From a checkpoint of a small mixture-of-experts model trained on Wikipedia.
Size: 9 layers, width 160, vocabulary 8192, 29.9M parameters.
Experts: 128 experts in each of 7 layers, a softmax router.
Training: 262M tokens, 5648 steps.
Below are experts of layer 5 (counted from 0) of a mixture-of-experts language model. Rows are named router (the router's row for the expert), up (a neuron's input weights, with its number), down (a neuron's output weights, with its number) and show model dimensions 0-159. Each number is 500 + 40 x the weight over its row's rms, rounded and kept within 0 to 999. Numbers have three digits each.
After each expert's rows: "comes after" lists some tokens at least twice as common just before its tokens as in all text. This comes from a sample of Wikipedia text that the model never trained on. Tokens count by the router's weight.

# expert 96
router:509498457525436486463505559547495500482438479505468388563581536450541543564507486453429511435509545527504432582458508508553515417488532485531486567511492482517515501521518518467564477455563449465523466418480535487567510527576538556494485470517487459447463481451524470545535572468492439575511487530570471558517536509455528574471505469483501520454517419435543458531487495513495513494489458528512517473511511476478468444540506522495474542582523489520521532483532437567443456550465507
up0:541506515481509533481507523488487530435504525562525561472533531486463505505492478478568535498481554465498518459573521503513503470545496484503510496539500465508445465480525548524478498480468408419430441450472573490493512495488482483507510564561516570472523497466518546487466516430429575526604462493474513525469500445464575532508467508556516401521519470569553497565517466529514491529467511486468447548437490560440533470555561565427477513525568572454475551552492544552536476519522590
down0:568512509515533536505502510555509564486582491519536476518512562463535453506520524533452588512480487470467524475526512405567438487467487473518494474553507449491524509535514477497554495525505506517505549438454489519475453450555537536482517477484426538449456510481494501481523519484513489537425522495472479553443491432525468541498442463526462560430421515545507468568518423477457462584509395548519496513438446477517501470554577467440440471509375531521488520526513455450469544548513516
up1:447500524474527504496511523537582460586509482530519475447519502465510500494488535509574595515438486483495514493492518487509496510434552514539560483506412422498432448560549530557603516513490505504489530510443497528506504531536492567402518457430545551542430508518479447537481466561513475539540519553544492506544454505497468537502503479494491513524526433567500513468435504442435528457489477473516489503479445522481471570504535448526469534511438465568406507459486550509567496468599525
down1:487532435551498539536468531483498447504464463468475456568491520456526394520477430500532444527511510506489520480472485532487402519577480557505492551556509468497500513480490487513532448509499463520520574535486540445569527536496516476471539444460531535489518498519551551514500508534453563488440416433534456540423545599488524542476487567587508523534487432441575494564500417483575487452552492498522442424469546520527512446468491492471504539567491475499533533531503514458464469521530491
up2:523536550487500488506492535463516597525501459559575473453532509470485429530554480530516521501536470457544496528479551533495474484462487469539451440531465525493536500476494505554483573518453472553477502558462504512463549423529564421542508544463525424437469513474472535603513535492538487519527534586508483538488473585475573488502548498535490453496538517471499510502541562500522546453529582477470522545464560509469463526546547446437591516442405486432504511495557489500484540520566507
down2:477450503524478500544504454525478518574497480455569589485506471570385515480507488518470505463526457545508507607513469572480504538482508490463464516416529525494471444496467489524456571502540442520507440514455512504470539510507476445471430508499511490414523515453528517469485504534491537497441449527446558567487469512431468456444503477526591459632461527527463520580553474541479471508461511489495540468559548491467525525469451536503487484488502506472506452520485549479458598450521516
comes after: " the", " a", ",", " and", " |", " of"

# expert 116
router:474474483597470459428518479436480527508438489582495451541522500452575510542537496486531509518464607557496476479454521472563483454536547448516480484508523444548487558526534451473547607448470508501551488421538501420537544421465563546473502557490500486516450463515539486539504489524499492529541513485504444468505576411445485546506471509554515436481501504535570499522433497485484444501490505489505498559458520486449469496534515522450488567537483540516493553521585444530494519525469448
up0:558508513444558469522497476549443502602492499564491571470484500410479535529495523492494415444528540563562480451464497509484572567551541433477573449464484484512515433503552519521520501494467548522467539446502438541538551471486506508463492496506500564498470499445526498539484513459482442550501479472574571501541505516559545490455503518551478447498492527468586427546506463469445501511454520466556490504494614477490433519523537455549491510542481492460460505561451514502493420541473466
down0:544479512452452576511534483552478472474503472493457466486597522429528457466526525500518485510491529549510506553479532445450530505428409462488510488520545536540482514534472569512581494516492513473424481466466490515532508529505514476474484503424450514549468560507527502638528537475461487561525531569506477521421549585465525509544514546533492519498498501431437520518545440477519490488498479497512501513496484526516557521493474543489490511409493455532440476439469468558506514412443378
up1:502503554543497490508509506470571538539462534457469585478551468495561545478530558513439497407506465550500417526408528548426425459552457495466463456460510547554437479501529490451486500521430477552461506491505519549552457513514540559492524552526501497499532490529427558527490474491459531441511529448572486474506517593480449541533457577449518519405474490541549457478521485534581481530485499543456475488533477506503445453492502504515555520480534537482535464560461489446464545473455518
down1:467513530477430465534498596473506473540459549509508512556452481536471497540526447515527528506426538515502483512571474464507509428527506441559501510558524485493538437491506566553471471480417562471484460449509459574524517436574454526525424477463509572516439505493567470520574530485485453527519510529535493505532500469480478494535502455441483467483467383467431496541504508518559523474499536480479512537492478447641497404508497466523499515507466575472523554467457474466516538497530498
up2:478535502514567461544444523519489459507487446551530443416500559508459497524511552508472505491494582487439540489532493585536494450505490522452451484575544470518569430559473436498561431443499482486502465539550530448487514575510514525400481519447465492526481541464496509524502435496473528469509446509501477423488435573495503623514464491530534552543553510543499465534541479490445531447551513490494464482515431434431582543461466494484467527510472528568502495532523451483487496486530509
down2:469443495538461469510563472469521517412489517444412545517570482511498453499519499556522523495566410491555526493474490581532462515478447502595507586522468491516532505565537518529508541501480415519442471520526493515442472476470558481442555461463580508466543467426459517477489448558524471479505481490505523490513558494502484505505515534510481483434513491448517512490509535484475518574475465527464569474506533472562444532616498464563534551571461487478485581448500497574484478473534544
comes after: " the", " of", " a", " The", " and", " an"

# expert 119
router:518524469490432566437511483484535461513447521462447528489424484520520465520495544514417447515498452556581538442497520521464455522482513510556499479527512430465455468419488428534492498514516493459482497515423589576578474466531548549432498481566470490403501465458536557447496431524531470489423559503497504486536521544468528535423491452520441503510514461460535457475532452504501496510501534474450504537497588475487559477557495581470508452534464467471549537547505469478530539469520484
up0:493538476467552499523568506470485478489490539561418510506489566491476447505424528455616512535591503525547611540553558523505375471467466520541513461535437532524498520456519527418530463518524506478517447445548486534486421543495430499488515461467503486511484471509494534464541540474515483467484488548502549480436494469474544478455479525511576427432497525527549539528495518485532457457435510472471462487473490556482501478548489412539559533506463490524545543475535530511496557505454544
down0:468448504531440537542512477427517504465456538453441442511549552477552460501520577554482423528544523542473509528486480528527485531526529483524494482459553477528507483577571499466447443513470545452575401576535420485458506496560545506521486439508459525439530543526465441489477492565461515564496468460506506522526490460470528521510560492512484448498503535503444498455504465502468541553462507566455550454462528483515556510455468467488585519483530478555496468528446457435576568466556449
up1:515555497502496575506508471483445464526578488582496439554437494540545472554504564494492489516495440479559417520547492560530529558526451513429509499447458535472444502445480548496475509463506428492458474545529482441544555485469491453520518397468531483508496558521544550527568506450544519513451568544463552448485502497495545456465456526464505454517508544498514415439586533467481507489465506414496542513542487543518473514481517473545502507568550531520465494531455478525416424470521528
down1:496519465502504472490514495487543449561460481537518456514494460507521547554444530542574497437515547516508593557502533442491537586413484499492485579469454515514559594465492539556526505469429485485530560497529476465469519489529465548452473471541560496521482513469493480462513505561397556459455463502466574517506431491524578515515483480402483498475414491504487559475507520483475464504498553485465513527514562544461503558503501448463411480481480562562470494497513492541539489468517598
up2:550416554519440480548472504516592544496509493439512502444556498507501556482415468439550450459517518429483542540558514502473503537521502470545569465490495470475514473556465546516526464504600449395529502499450566533542509512494530435545573505512530469552484470475485442526446486497508489539495497548512457488517495583457529500509536513502518523403484542498559470527507435487458474474439563552506547488494457486447483508490523489448545466464464509445394440496473528536533470563516499
down2:457489419486552479491590543515535492562500473513489436415524473469536567537550520495479522581463434474499464525514542526419516571540461506586528469473452548499495515481526483522476532426490517498471510522483537532539524417470507480487567521434492555510485543457434445524523467477469454426586504513542544470468531462571541532468430496467530427529507486561480585470530487445503508529508493472468443508485491519559474483513403431468465487505504468538491544442517506483525458535462464
comes after: " B", " P", " S", " G", "B", "P"

# expert 11
router:479546477504581523465450503443443521534474492526488440482583539546476525528560439507498478537466468425536491557533547496504539438531472527473456509543470500512561454533498495461486459472496457415485466463523491482522443510556533530473542409535541479431465502398485490557445475495570476485501525483524502571528544548458473509465573482485500469501524544506531547512462470493483486538469490530492554579503517518594502455541453560475506553537450436473435556480521476435477420551505561
up0:547511516537461534528479430456535499418471526524507530453525513531448510413514451501487381477506546486459480469445492445545554476497525551468509462424471530440502439437468493485469462472511494543503531464530531547442559497519557479531496447558460515495514491525491540451484540421520499461519509462583461490487488519489467494442526510442496475518483459482493499517473540441478538548463592525531489482516453403507482425418501540456502496509607516530489508519443516504402441528515430
down0:537608452524441517498453570502504509397576533470496453566507475528488475551487526446488463466504462544480523543521429512513505491492475448520546515531489488548515503578569540489539530453507525582525548529430489459545437528592497511569450475450521488449428506479508490522476494548530419509454569497564518508517507459502493525609524439498542445573455474491492447526550455584526508511488484550545531519535545519465463443508544520533505489523487485448472506551507485499499546530520524
up1:475553519469567543581419463519436473509492528447528529512562481516526462473484545472499532533478537466548509486477489469510481469519522506500573462450544530502515505469482513510526495523492430491594552503482502494382549432541454439530542451497427498514547539492453502517433464518484457478527551490526481465502455565472474480470512442478602446450474487496530478534491514522549507496429531590454440483519407498471474475520462486494534473467483499549570469558498493450459507517494369
down1:505438595532501544504478446500479548505469454519530494546450485443530443455488512513479487509493498480505523532433495460510466568429512545499510513511493432481480423533448569478487464431469517506469451544518543462486421477546461528538546522541531530463469425496463444511472445422587491509466559513568445562498593481550491507569509465511503536546470520439468501473415558514559545496521532490586497517496552434519506532486578459517489555502429533469509514441447476524493465498471497
up2:518459520504448537464434490467548484499438535545467443494469512501497527487452405465451508397535430502515473516454501496505522458425444508564414571509488542509483506494506504447502465507484523443488500579463491523551547521536506468558425481464497486557501467557514472613463478530575536520568540491522513517531486497476525483468521507468547566467495500558470559478540474464515516435555538472466473530445504466487476496502562471496495532417561465462537542446419512577483522483449566
down2:488583515478464516508471480453462451519515462415451514564481486550544482461528498583522544568508428523421494508449572442483538519535467519485388486479502509470500482559565497492502527572495582555519506500463497499520563523514500512501477500576523488457448497480491528570450450485450488483457531526484501452542582387552548451523439529492472451511500493474519523460547567460452493461535482519498577526521491491519574460522467454526544505468482534496541544454521423482523455497485445
comes after: "\n", "==", ".", " ==", ").", ":"

# expert 49
router:528539481517539473529485563497549453434522495474570499436486518539463458462494487445395453508448491493500534515533466516562504567432523508442480506481527487520479463469490491412503507592549472511513517482472528546471493519572580494455529439517471426461505526509555496535490537453451438480451514499433432467457560505479450477466454492476476546435543485544533429461467523483541488469450602496493563420488530450554455543506515534521464472534507520536516509487475509405517548444461530
up0:503481532474539472543430496539459499536481541535447489462543484519491488501507435573490483531498474525538533493407508453507512493465435501447512523486458481464418554443501463485512449470571504484501546620501470600472472491436477508543444540482448553435517588528434442499460476599468522508484519499506503497542537435488511526438461560497511498518423538474530546480500524487481533482521447416483523553478479505548524541545479529550431505424449426468437468544457507479505506530502495
down0:520456453527582525562486560552469536502454518577490488551460454530480520465473577385542484549408573516524553485480523502483513490556446530529492459478464530488551484544496446498512467516548459545478502494532518528537508491487474474491442492530475463463486575553480466477444495507470549489466557475470526470477488547435557492519436482494481509486517419526503537491504557518444431430462432508515388526532619469498509528504475522477493561502507526550418540505498485485492486447434530
up1:487525507563540539559505451506513525502497576434483495502507488460482485536498515558496510562485545500513481517477435527509511482513503442484461491518492451570507489492540527428576474452486546538469462463401437535529539549471533587498547514562497523435519454482466513554470527534461423470465429495549514449428469478424470446557508569508508492503455492506543542507490409509530570515527538486523505479545516572442412492536537551541545523524545535554534432536500566467563532486495553
down1:480523523439464545469473516526498488450537487424453460428538442495415487466551521506544509489571517514533422538525453496466475577415471457518521499581485544449548463545484495524551525499502535494509518470466498449560492494473526446499450491538418544477451495509533451503566566516418521481480482529477544495463543458474503533521486471591516554402440454484538522590550539510522512438495489508554493506478486501584491550535472476486484514449489498499520512474522518508577432424491433
up2:473504547471409498519482400443463479501474529458576531516499476571560463458512467538477471522498464492502470408468589543531506534453496505543440510453466590399497447492453442511513512474547475486514517503545487521527518479406522562497430445519511474494504434467448507447574530522457505534497522452488542515527482454476451461446430525482560532474480504525458464564447489567454459473561480509437486472503519513460496511524393499511511545550451484467474534475493462523538495515478539
down2:522460533520510515517502476503445505480509553477479527503499540536526523482576482556388498511488487530566582494497494428480475531551612533489540389456490535485515475509473471418460490432539486437551416511485509490531474498450525516515428504470519428512489483524477470470535589566546511557505540482437492509442497503533512518570463505554480513448537573504472543510511470502590514496528528516509521527456437588464545571517532499480577477532516458502448476507534475483497499532470417
comes after: " ", " de", " re", " con", " un", " pre"

# expert 39
router:459421452496455498523439545489469484457455598503516509468505474492540495455515454453536487488476439486466570471487460522574475527518476494537519499474541526529461456445572506463507524579499550449455471460520549465522469452479437463506473433489584493483457483520448487474561466532515481519493481550453467504557552505467510524525571513482497506496494466475440517451397524541553561475567546452502439558443514504548490535497567474547456444544500467536416589466461510449483429518511524
up1:456517503475499446540472511418600486508496521385529519478506478572542547471474498460462490538493545498474538511463451527526488557581519515502479573469462552429552403433422479536475485487500432503463492546465449500571559500395521542488505465476509500502528502427523539439514427459478557460495577544566481560531449500545493506521472545504493501525463477468473488484497513507550427458447467493493490521501473485458565446491484480521501458468489437467413474466456452495487488512518500
down1:473462478472469500531472564535497457566572588541522440503529544471508499525441467518454505500516532432485491475401498450534529534542468474435471460449444457492506524443497459491542468466561466550507464517437490543492486439451528536533557543578492486471422451514506546538532517522530506498531479584485511513462477486527506486497544527508500589501503459532581486488508551476499494462562491425510457546427484475514474412549437500513514471430531437530555462461502476586542451432507484
up2:435500493573566480453483466485456480511522482453530436490489550479536555447476508528424467468507499483516531526529448495500529488491508450543570446455415543506407516585475466490556480508423551469460447484550522524430475480443459523487516547543562520524490560461525526481499498570456467526502419438524579492419506493484514535436540479520477526496531546587511422463536510418560465463559492509504542487522492536525497516515552500494447519473517468516527455484483488413537506437476450
down2:523448507423452490504508475461504521511550540563550473580549550435566502496495547542495531560536485478527560447541544535533494576493467496462466548527575431519485531499530426528475533492499546436517488531451543524444454498492441504493458522587522446500496480530554551514456521383452471478502528552503430538481512505467488453451489503466566472494544578551512514513466534541526527557507423501537573478488442494517539494469503475499504466444436581475462506530523513545516425532453499
up3:455569606459478469528537554486517583548531487479418515488470517505452529491552459545466499460563470535482514504498485469472506515500505487533552523590462568436484558572520467439527475436422530514510528553598492504491530469490404468552483511485437523513550493553456447448562518524463564539455483490521495500484493510525536486471477431527424491476558566512525511479509480559501451561472491450588531488521524467490461497515473514531505505455464518463566501497508493468448568543433535
down3:504539480474449460526566504453491504518501519525514517516479439487463510427538535534427538525544457577480519520502457535490518483518493498516514482504536513483448543473457424447529502455523385524452512568454511525492450514496507442507550434490456419563482473515476550467523506536546498465464532466417505543531485505528546527495455433526491482489421535562497479506440493562543521452447476470475572479594508460395475532470497496578540437486477580488513435472526497456452500426533541
comes after: ",", "-", " |", ":", " of", " and"

# expert 58
router:517445491591480496402502510438468560512404492527466423503475500462474541544504536458550550481475559479503506449499481487516463499578512513439501525503477478500511516477556473512567533466502457568469451469529419471481551449486535572494495482536475488465469528462542440490521486553498513551571501464484477485446561479430480582488514493453430443571520501581530510516482506539508513534450503498501547534437493528428419516545450518502456524511501538496519507539449437513450500593464429
up3:553512524524552475524485472547480547496435476460557501516556582547600524470575529491489545488505498482518500472530516477532487554506543552499556460513538552486542516517514448525440474492463489453518460512562520445486450571439550438476538452487529491502530503448453466588501534550506534516459507518540528483486517487441495534459607459526496560582499522494454475504562482516490408475559454507531517433548515450524515555480426511485443436534478536553483430467527475577445545470528502
down3:475543480537482545518472459566521492477503532473542460512455543543484521484480577534526515516475492485532563478499544611487524487528557499486468485438463518451483519509479560493479452486513539551476494447561612449492496488484564486543516560518438432460451457544532483484437454543587448491473407492562533582491472472507469526556460489514411525520523558534486518453478530548558525598484511494505446450495464562503494484458493468491502507454505450426459560514473465517535474493563446
up4:518504495416505515488547447507524466492535470423531472483489473514478479536547445517535509539575415519537616495524467459519487512490492500558492439502505542516502542455547488516580487543540542509529504542521481487450497565513469557562539501399537458529447522556521503452479545403545529528446536481487500466468516512512457489533435461570551396552494503486514501507492510517475514546522528479562478516480418535575493558536482462523509448526500451519544513438572512464394473478493540
down4:505599495601466548492518473517536519499503481491492472523545561468473482433537505536493538490480483493471423533553563513403470462494543557503497570539461497552535507474535517482445426491493495536461511514548517472520504480483504462550533532559501532509496470545491520511535511459483507532566515471515526533471536497506516508461551589435457488485441468502452466527516486472498558555415486468557474513466503497481513560444441515489487512524477386506428576456558478493554554355463497
up5:511527486547565444490523499431550475555527567400545432562502505581495466464513505520536533516535513533532524515543436495505503513543453483556453462421495529475514473544494471444480479416483484469495569518539493541536516546467500445493416478522585525560468550488523466450473503466491478546483442600474495501509482448534525460569503480488525499523573499499506419495525501491509477502513466543502452511492471450454453447489450526490559423459507519541520527454435493443459566569429454
down5:584475550469460492425495560518512524515459523504466512569497509514445469510506492454481500469463433505443505523499460438595511483628486494526521466457489435451451503507485535497494576474572538415510438534462544507547478494492485560553552496462450529537531525525500535522540476559513526544519572451502505493514423450496436478488587486517512478517460537536466484554536508534586486504542494485497493463501468385514514495451497553574515469501514506544586546495452491505456509559462524
comes after: " |", "---|---|---|---|", ")", ".", "|---|---|---|", "|---|---|"

# expert 95
router:519550426452505490474518550531540427529488467512491518546517476598509492472551461465473440577487477558538527448576442480570501536509489548462487452476523528583490461440436416541496484527500471529548557487521452462487543552549526452461483450438442458465489512525540541538518507455550457487445495434556540488559497565533575428503549502457464543459492532458459496413522509433500483504535558491494546537560518449490532512477482543515461455544527550483509485494543511560519483482490533
up0:475600490479497506449539521432441542496481524470503480467543444544466536488464492538556530570524551513500468498505521536424550586455483501504476507545558432535442466535550517457489475525470495522456443435518530441595443508446520483511465456469479528513562468428486512450543520448460480530477526550558468449464512513536474524481536532386497464561533487462534481500506503511513515446450510576599528464444492485518531441517539531569492461528499548421469470451501441519492514531512527
down0:496500419497516449604497457506544497485475545548472540477506478505492485535527560483477501546510528465562520409474554558493569533479475506509527530480565474511501538536568474559491520525520477546540507511518530506516525516544407527505586519455559477525504524475482474518437405447512526535510483457542462479430552565479572547494481518452519514533430537534462491504521504465495455506498457557446519409456525453537547410553501510588556551518498520475501499450515482533409556450474489
up1:510486483494490536474542468478540483522525510424508469517413461489510544536488505573512442455441526525484539457412482472499486498520544535434427483487494552547495492482496514421502516479527514538516501530553450527524534440442462595447519538503488530443423518523493465446513510470455530481448566502553496525470463487526494446621540502506504519489361524513532502587601502535476486448480514504521521486485479478447598529452519491442538476520512468552450571474552486475543504500495476
down1:541495470484495511501488496507510453537545527530474457501450525477506506591481504497588483530467521495438543567520547530529435494442535514647478528582518515532558462515581552471500499493517486577507571514495486488492474450438501540527499545581529506444434507481472499469586508447469483455460508476511503546476429563580524520546489442556530526453477493498511465488569438522556544522472534456505525444507517523515474526514583535424440517477537509493502489455483587527514514549533526
up2:497457458499513500484521495469510448511539427504503442491463549502524500451495481479456574547564437531490438485535524490496514554486422459524550558500476483492521546502512455519575510576451544512390433443493496477465494469454510528442515460508528531469470482585493617523483475537501482491437469498502595512537486491491399504455513529414505482485496537413446458503548509492484436526544548534493441443485580483550434508479514586516524492485530434479519537472469462495530477492528510
down2:460509512503473480480529481507557512527550494467513519495498454473472567450591494491513450446489549518417489556546512432542563533488499507546437462478536481453468508489489465562502566496488490435426495511486545464521566489520530499525479501546484540568482528568532549515477573447491537510423463567496518498465514533524479589596471409477460527469514471515503476501576504553525476525430499515540483537461563464456593614531579457448495487483497516515496482524489508426506508511542540
comes after: " ", " a", " pro", " c", " A", " an"

# expert 62
router:548485501546498525498584542407507544526532450488464456530541450448451479581510476554471553456505517476512538463497520472461554464534564531446495509444507469491458538465540447503580554487500483521509462511514478442531537480447508555556503486513533548449502589485539435567505453556477466521540535506496504506427556459441440508497427523544516510510493491540497547558422481499526522520491552488568521570539584555521504508461454466523551551536559534434534539521496457544471519521449440
up1:461546465512492491447459524464429485438489525533486447474528481485473413498504464521487489544572536508507547528500473480528473558512467443493556525490504469516517485469537488523447477483636613487520454482534608429512389470498485475523436469498466570494504507564519541497525505559494482503512558495489491512449458443534476524511568453528490535491498425503496441530553514434465578515535488456456498471512541475584486438511530510546533585479536507474521508462532547586512502514519493
down1:477553502536499521513468462505520504551494550506506469470492537479469545494500458554569460413528465563552483520569501513525463512430464464533517537512548518538511524520436485548472483493518447422504492453518444515497548494573416499492537476432495525509550492483495475463458521459500498500474608550533529523534499546547451476529517446546475387485447535501477535425454532463525544572546496548460493481471467442580533468469559441448455496461536446464389504506483514465528476424467487
up2:534487553507538466546443486517481467534477478467462454472477481536517553515546489464497496490457473461473536496511539494472391430496496501493492497548422532556386474515475467513467449410523521559548561515485527520571537534438572486411485461512457531505454492555527456521504488494518500529461540516468584456492435467414520445575474461404504527512536425438511471500461463422509451503475502505480486468450552488445524549522469475444504476493505455563505531444510510457518525560467523
down2:470502420481533475418478579518560537542449472515495506437451531504483543578548512523549546473499490429418527474450538492424487489484540466530529511507537499458425462425497429451562502555521466486524540503476482510474536466508536499533556531474507495546452495542549385467537529450532487517467473501491543432500435547529445507525482499516544523536435571481510516469506519426534509500477544461496456578532529434429529535504534418475513534503492499591543487543511527528505533552517475
up3:463497480460475523556493452516423531454605410484496546500546466548576466468542511449531511531528489448486509409548471430495474530498560479439499481532434484564560460498439442509545497481472403542552492518524544485473468492506480511548501443534497508454486442454536510532500441489454560490534537509528447491459482517461490507541488483470531521433462482475426468445506493505516483530505518522552481513448520517464552478524448495524418455566454439463507403501546497514581577470504510
down3:496467448486431449512503494496542475473531504497465587504456482452467484492488446436441520506460475482509521555484513518558462475465493488454483533529502431455512552486486449554567531467508470530492446488448450509562505475513542507509459487477502532477481505516546506525507552468527495413446539439496397462478525438477466581420438548445482539501514457509466561514478489509528534471467508559415483439453453524466498500513612458527507427545436505429558591523498490483542484518470417
comes after: "–", "0", ":", "9", ".", "1"

# expert 29
router:439486477536453576489434493436493517494434482536472470488416489465476455526559524546524527421557464548568542484462530484565507501559517485533500462584498468515483459456537489490535537487471539481524480476520524421567524472414488559494486493516503462534525493515519449530613476560540470532522547446429452459524510483461512561444499425546521463517477513546505460485440556479533491466463467451536486542461568452452458514524549453555495528522458478525509449525500418495465524541456555
up0:538495448560463587544498537457479486481475525500559474466530542529549548475528419558531474562466476454487542556602478492487421562493523510528446493475495506580567526479511480483513469479460488539450535556531499531499472458536550518530486465514454514405505527483549505512493537465518538405483495548500466570534423443575488485554473474431476539561438499485467487445412491500470507554546557534554496493416488556488498495529530499468488468506530544464475534454490493473456533456532558
down0:543542444386496487437439538489459504502487479477489522571510479464458519526383459510489494495471498494460484574419555495445531501526475499458515525499537486457524516548565482559521457586514425523509517498521514490504503546444526482522486551489505464553597545502518492451459499499489485466496486534498544490466477443492510513532499493533465489461468508494470525520513496423501511465439416561419455571523390446548528528506586507522568537578448486507497512552467535486463515492586497
up1:526499560467525528467492472517400500532512464484481502464491488496414560468415384509494431485472428446518496483518552448551525497514510521541488552572519479487542542428476524464479484496448419504511478447577534438506477472540410430488475480485512530526472516592536490471527500502433489440550474500558510529516543442516446499528501499435488512481481494511508468515516534513498479537501450547577557482504444481494534545465573457541474481432511517494504439472559520445477411506434530
down1:462519457493380454480511490478538550521499479473438475562396476473504516486510580493540519485511432477478581544526548561475478486480558484550546473562463482470471505452567413533440524527550489539451479447530500534518466516478459550487482495520537493544460457485492538543460534513540523523487544502526440504468473492522430599472491466493515445505585460455425462480520506504532504472510523488506487575497484431540527472511482462527519460524489581471542503537517491486591383499536540
up2:525507485408466544460537529431538449396502425480517494532436513556490517496407472509461488436481545516514490495451488531482529509547581539482517531458537546468466475493505516492407518514533486519511450553493515484470518512507437520469438534532423446506587443560552485451501512527512508436488500483518479528432535505495445479535452471516498446447474539445564494498532513508455553490489456442537475411471408478428471598510497527532540508450549536537471502507518465483536464441513518
down2:577489621436502426560478520564456463514528444534468543559494534577487497437515526473500491548458497408524499475501494460475440607531504481509521489542520477512448446466460490458461436544529465495490491431501541472452466494468472509437445507563523489508515511560513559559532453529534441460474557491427502524527511543454415515525579519484493476521454468500510562437414525522494567537483519494411501447479550542510524487461486482471493541443511522522461518476507504465517474489495469
comes after: " the", " |", ",", "|", ":", " in"

# expert 52
router:426470483450447496517488525481478525489552470502432488546546516452410551499443520477413490475522553493547511556428530478503423506554501501493427542476526493457490527544529458457534525491447493514504447445402482467476495492489518529550474523529565503443587535517527473488579541523418475552562527531515464578514528466477502514544465508492505503473511465462457547542491563529539472575461482476497570497559551455507437434547507503449493533508537505500573541533443462509423487520465443
up1:514481480533478498496455553469460575520466452484560472536516466503559410472503483513505521515455546456500480513528492426418500452496473420490481491465534529527507519470461458519454490484531479488540498464538493520458458461544477548548455467489475507466493526529483537541504506531475556500509541519614528515549499411492506466538578471511506440527527513527462477436430390463552538472507559537387475521508548493560527565490447504447465551549518436571483538488430467520462541434479553
down1:523560437498516483520513525473483491452523566461496474492532482515483514485500501534497479470450533470455573497512445508473523478516433498513537535445470555501434501532538477465530486395527499464470538494501468460469528546459470510446537545479495519527482498450523525424553547465428500540418499616484428524462575539536474503488450538445529533526512462488478523512519495521544433560391504452557548447490505491477528526486533493489477491503513546473569590573403455447493434548545444
up2:507460519554517443489556537443509510493422489535491508518460440509525591591504528480473505481444498475567469478502482539510497522388496494516447478534452528500551548434468502504532468496506538538487555444461587512488535511439531432542497547580483510549508529500431492514449496534493511479513469451504521432471503524426553473449567480479471468507490522514527496572474516508498516510510521554523475549388533408526490519470462470419590541527492462416478521567519431526467512502497494
down2:476479500465445573517492472457465526531434503499505463504524595473501456457456505510434540572489430494512465444451526507545499557544462498446478457486448469538540529506492458550561545489537495464430480451499515490502516515558499518488562462432553470474463485462500449462558486527490583521502538459525550504562518510490513542414527581536467542485474520509467468433531453463529535486497438565465467485553479497466508499553559451623497466491480540598504471547460499491508580447467525
up3:548566504454513446543495426517517529479499460437533505463536533465456582520482495513421504505492468569516415499510497574474446516503483497491510512396452556443564484500543489511539420498512559477487558543483483523486479526511497527541501515445484513496524488417482461433537464536450590495505449480533523512480484487496485470531500486453474502546501441446452511523494474418517506537453527531537543580528497499572537417509543571511586467530541474545440503514543495544416523456509581
down3:452497575478479458565513492538486573570494503525499474492507520533463550457512500493535506508504455568527529482457481547471497555483509607525457486517511535463495508497459480501548520383553651470501509496551470472545446547506451544470477462496509536532474526546453518487512493477530471435524518527477550496572516446523527513508474512525504533509561570536471487516512512524484483498467464472447397513411519496452523474574492550515554511507485409551439505514544511510580462570578496
comes after: " ", ",", " January", " March", " February", " September"

# expert 13
router:551471555581488516500545482497504507534459424519501503532535427453468498457535508464538522480500606547521462516507556467548544517500503441549532535464393532548462524511425503489486465487497514563453461498573478490482519511458479454561456520472453468576538542442544523595511495527492475507542444498523522527529476525453488530520454561500468526445487583546583543492421529477465460485529517500486471510413538521544448439487441509526532458489485431511478470527524510562468547437454528
up1:526462487486568549506535538517462487486490595560500475508556516435521540558480515541523516473401537476518549503496401512476504430525499447482407542495476473495488574460468447527429519627431574523513484525519474536549497479459471495526557565443488425488573441477530486493497529564500553561465555558527496512489504427509493409483499506487486521518487497501491561477479503527579519473473444495484455515538515550474516501498495519473494455480539462511485460458583492479509535541436464
down1:452534493497510481466477473452539504608509461469574486487498453505517553473550466518457498504538497483560548457493423458456502552544486483504440521544557494500458529481522530445479451592592466470494536494491418504484537481464523445437475405508497494465425448556550399485496476434497520529473544445429438571493553537472506563437452505546590451493563513492468471491485465503497515499516514502541511455522527491555520519533499455483553536429494492484471485455545525471543498479495559
up2:558447507486519376514479450546480509488559555551535425559480533523483543459478596546532512521535542423527464570503450508481543517471474532474565529505568507531475515534527505553442562528556536507496527526563540450458470469531511422534529571468493451494537537537470471443496525512471406480570435527489474439529510526518523446421483519528518511496488476545521500490515468498517448536503536562464504433486587447551485470532525511528444523557452538451493497501542460518483495529522553
down2:455478474512451579496550537501473462501547407469477551495517436495530533554506474432501445501514460454475553457439518508522474442512492473477461525510476471471490530505496454494600550521494447426529511440508461572552496553441535470437528517552487488507459451506509521407458494431522503534515466540461554488448610416491471477507509499574444474527512524491498503504495475466486515478543445409554542520479426576397493537488469519513571521474520460537453540508513526497501481493461478
up3:373496446392440555479523556381439426512463523514475516449518453552468494517527495453489471533506546512515490506461477423522457514485447495507473513504451500603448479468473446488557489542497545460542511435477523458517513496492501516447503514530530587483546467466465533511510539550535520487435549452502464517471505421416489502459494441480456514464519405550492479461518503519450466540463479538428513523519562504540426497526518498505483531489463460555502478468535438523471497475481504
down3:500504505546455474587551454591510535478563523425532499541490500435474508453525509466503588470464533466469511469518509528484541522544480507436542519489610504478499539438476489510482463507468461531511520541484550485538565484503553478506514466528476446498408536492507510562551453496461472481498496557436454378498490574514460546516414510509525428438470530500498531478446444486512544506557533565524469490450533465428491460544458495537529496592494455505501534526490522514493438578473498
comes after: " of", " in", " to", " with", ".", " on"